{
  "normalize_top_k": true,
  "lr_head": 0.0118,
  "steps": 9813
}
Below are experts of layer 4 (counted from 0) of a mixture-of-experts language model. Rows are named up (a neuron's input weights, with its number), down (a neuron's output weights, with its number) and show model dimensions 0-255. Each number is 128 + 32 x the weight over its row's rms, rounded and kept within 0 to 255. Numbers have three digits each.
Before each expert's rows: "mostly gets" lists some tokens that are sent to it at least half of the time; "comes after" lists some tokens at least twice as common just before its tokens as in all text. This comes from a sample of Wikipedia text that the model never trained on. Tokens count by the router's weight.

# expert 21
mostly gets: " early", " late", "born", "th", " Early", "second"
comes after: " ", " (", " Six", " Ins", " ninet", "rom"
up0:138123159136077133155127182123163129150165137076091079132142110100078149153055176094090031093109120096158155151114087129124180095141118125106175126195098184136092106115201115141113140117115184121216133140082121082116155144124141140164163117135088095130145129027115176151150143092153142160145158135149173083144171195099145035074144196084122135123157195101117151105136127153167094164120164118126106067126122121085075133085155105154170113124123135109153094116126104079127138150079110144140095121134147125137123104164111164201120093121048113168127076115096133115120085121152116138092103150101188117146167066129082129129090100124153175149147192148138147121124123136134122119117119182129043178093113159123101058095110141127092081145127139106135112118139118114125117108151131
down0:122112172089126136144101119161160112149117089103094076132118086102148184166114143108172193148152085207095167113135100125143161118117121111156132077155136125114141101126167142125128177078152164109087102132105070069139144119165164101126167121113118120143197189129137114092123109201061123088096123202132137138136142170120120160172087127135121139137099142161101152137143128140107124118206084147086137136183139149120159154120129077149152179177130149098122088099163143129073123057104110115137101115140098085182138134117115126147156169108077048170124092068128104139099129114130180128122151100170114136070097098147165092150146121120152174141103162137138080000153115142129149169124116142124070160125189109156071082194130151120144093103091091087133111135141184173154139125091197

# expert 43
mostly gets: " —;", ");", "%;", ";", " ;", " –;"
comes after: "0", "5", "3", "6", "4", "1"
up2:056144113100132145181157121098082140101164140142116124149086104078042151092103112134144135086109099192164107134132153124101150125127115150124166184161144221169131125094177150137214105116194151086096139098177049147154133098135214103160197096168163174135131146106085145099166109151086111159115108086104088128123130128156092132125151182086153117146154142104108092121162116094116075156134171079137096090119179168140137104093144093127092155122100089126123051132135058115100099112127112113101109126142147147131112131162136131131076137099086138116127113112122123085109086135105140121163128146077127073164171125159105136124136154129165190096112109093133163162114150115119124099071141137115154208165050124117211152098113093085162169120108074158161132181143127105116119089088186
down2:144201098092201090115106098132060133208198117147132128141052114092100116108136140161148090111135133124168136084168134162154102088135147157143115135144153182140127129063095161142140170104102060209110084155113127164186100114167149082115123159153037176129117070145134175119149193101105127160165142132061153172108091120130171173107155161108162135119076165117120095139078144074135112115137129128081146167112127107086060078135085133140186122127194080110096080160154182107099110137116117109160093108121161187162142136102147120165164145191079127128125093112112135107125103071125183079116107097113128130128130096077153110134147180124141153107079145139126145115103148146134164089160158126126183142121159116144136149104100141175114067139160076168064100133121137114156155148102132

# expert 35
mostly gets: "|", "\":", " |", " visited"
comes after: " |\n", ")", "\"", "}", "\n", " RAF"
up17:156108130110104137109081159119134103108069102123155083201095089171160084133187162123138143129154128140114153091121217091165123141097118152110124120113142153145054113098092108156108137100128136104078178119122141075130137128141158158120109165137110112131158138125113099142130100134060078083075134163111138103138144104183153120120158123121159120135124097135196143121122065142149161148095151154095130080114137133137130154101144192061175171135100122052128101122125177156208100139144111114092111131086116191152167091153063105121155183108078187124092111169134146125148107143126088125137040020104128121103149172155133122123151125156161146158130041172200114095149137140037101175110103113144148138089157095109102166153108107171084156137144158101165116084125145116144192138121170
down17:138183176075180103175117075180114093099140113160107106119171116139103083139103081160159134125117108173113076126092081135142099107125133140099130107146089136125124127068121104196153134128132088049085117226136139165132061160188135159102180162149122104117200181127111053146090113097106122149184157137158138154098064108134113105167126221141126127111144177069137116114086101129194113129134132112135099113122103129117174078149109128162174136149139075203136074162157162138126143153114120091150127090141142103134132092115155140165133098095102133179061130060114160125118171131110153128118107076193172168145159129098189104103153091141138084123135132109138088173095137107090154108101064117166129112127134118167146152174172117167096116135094185144096161142129113161109124127157068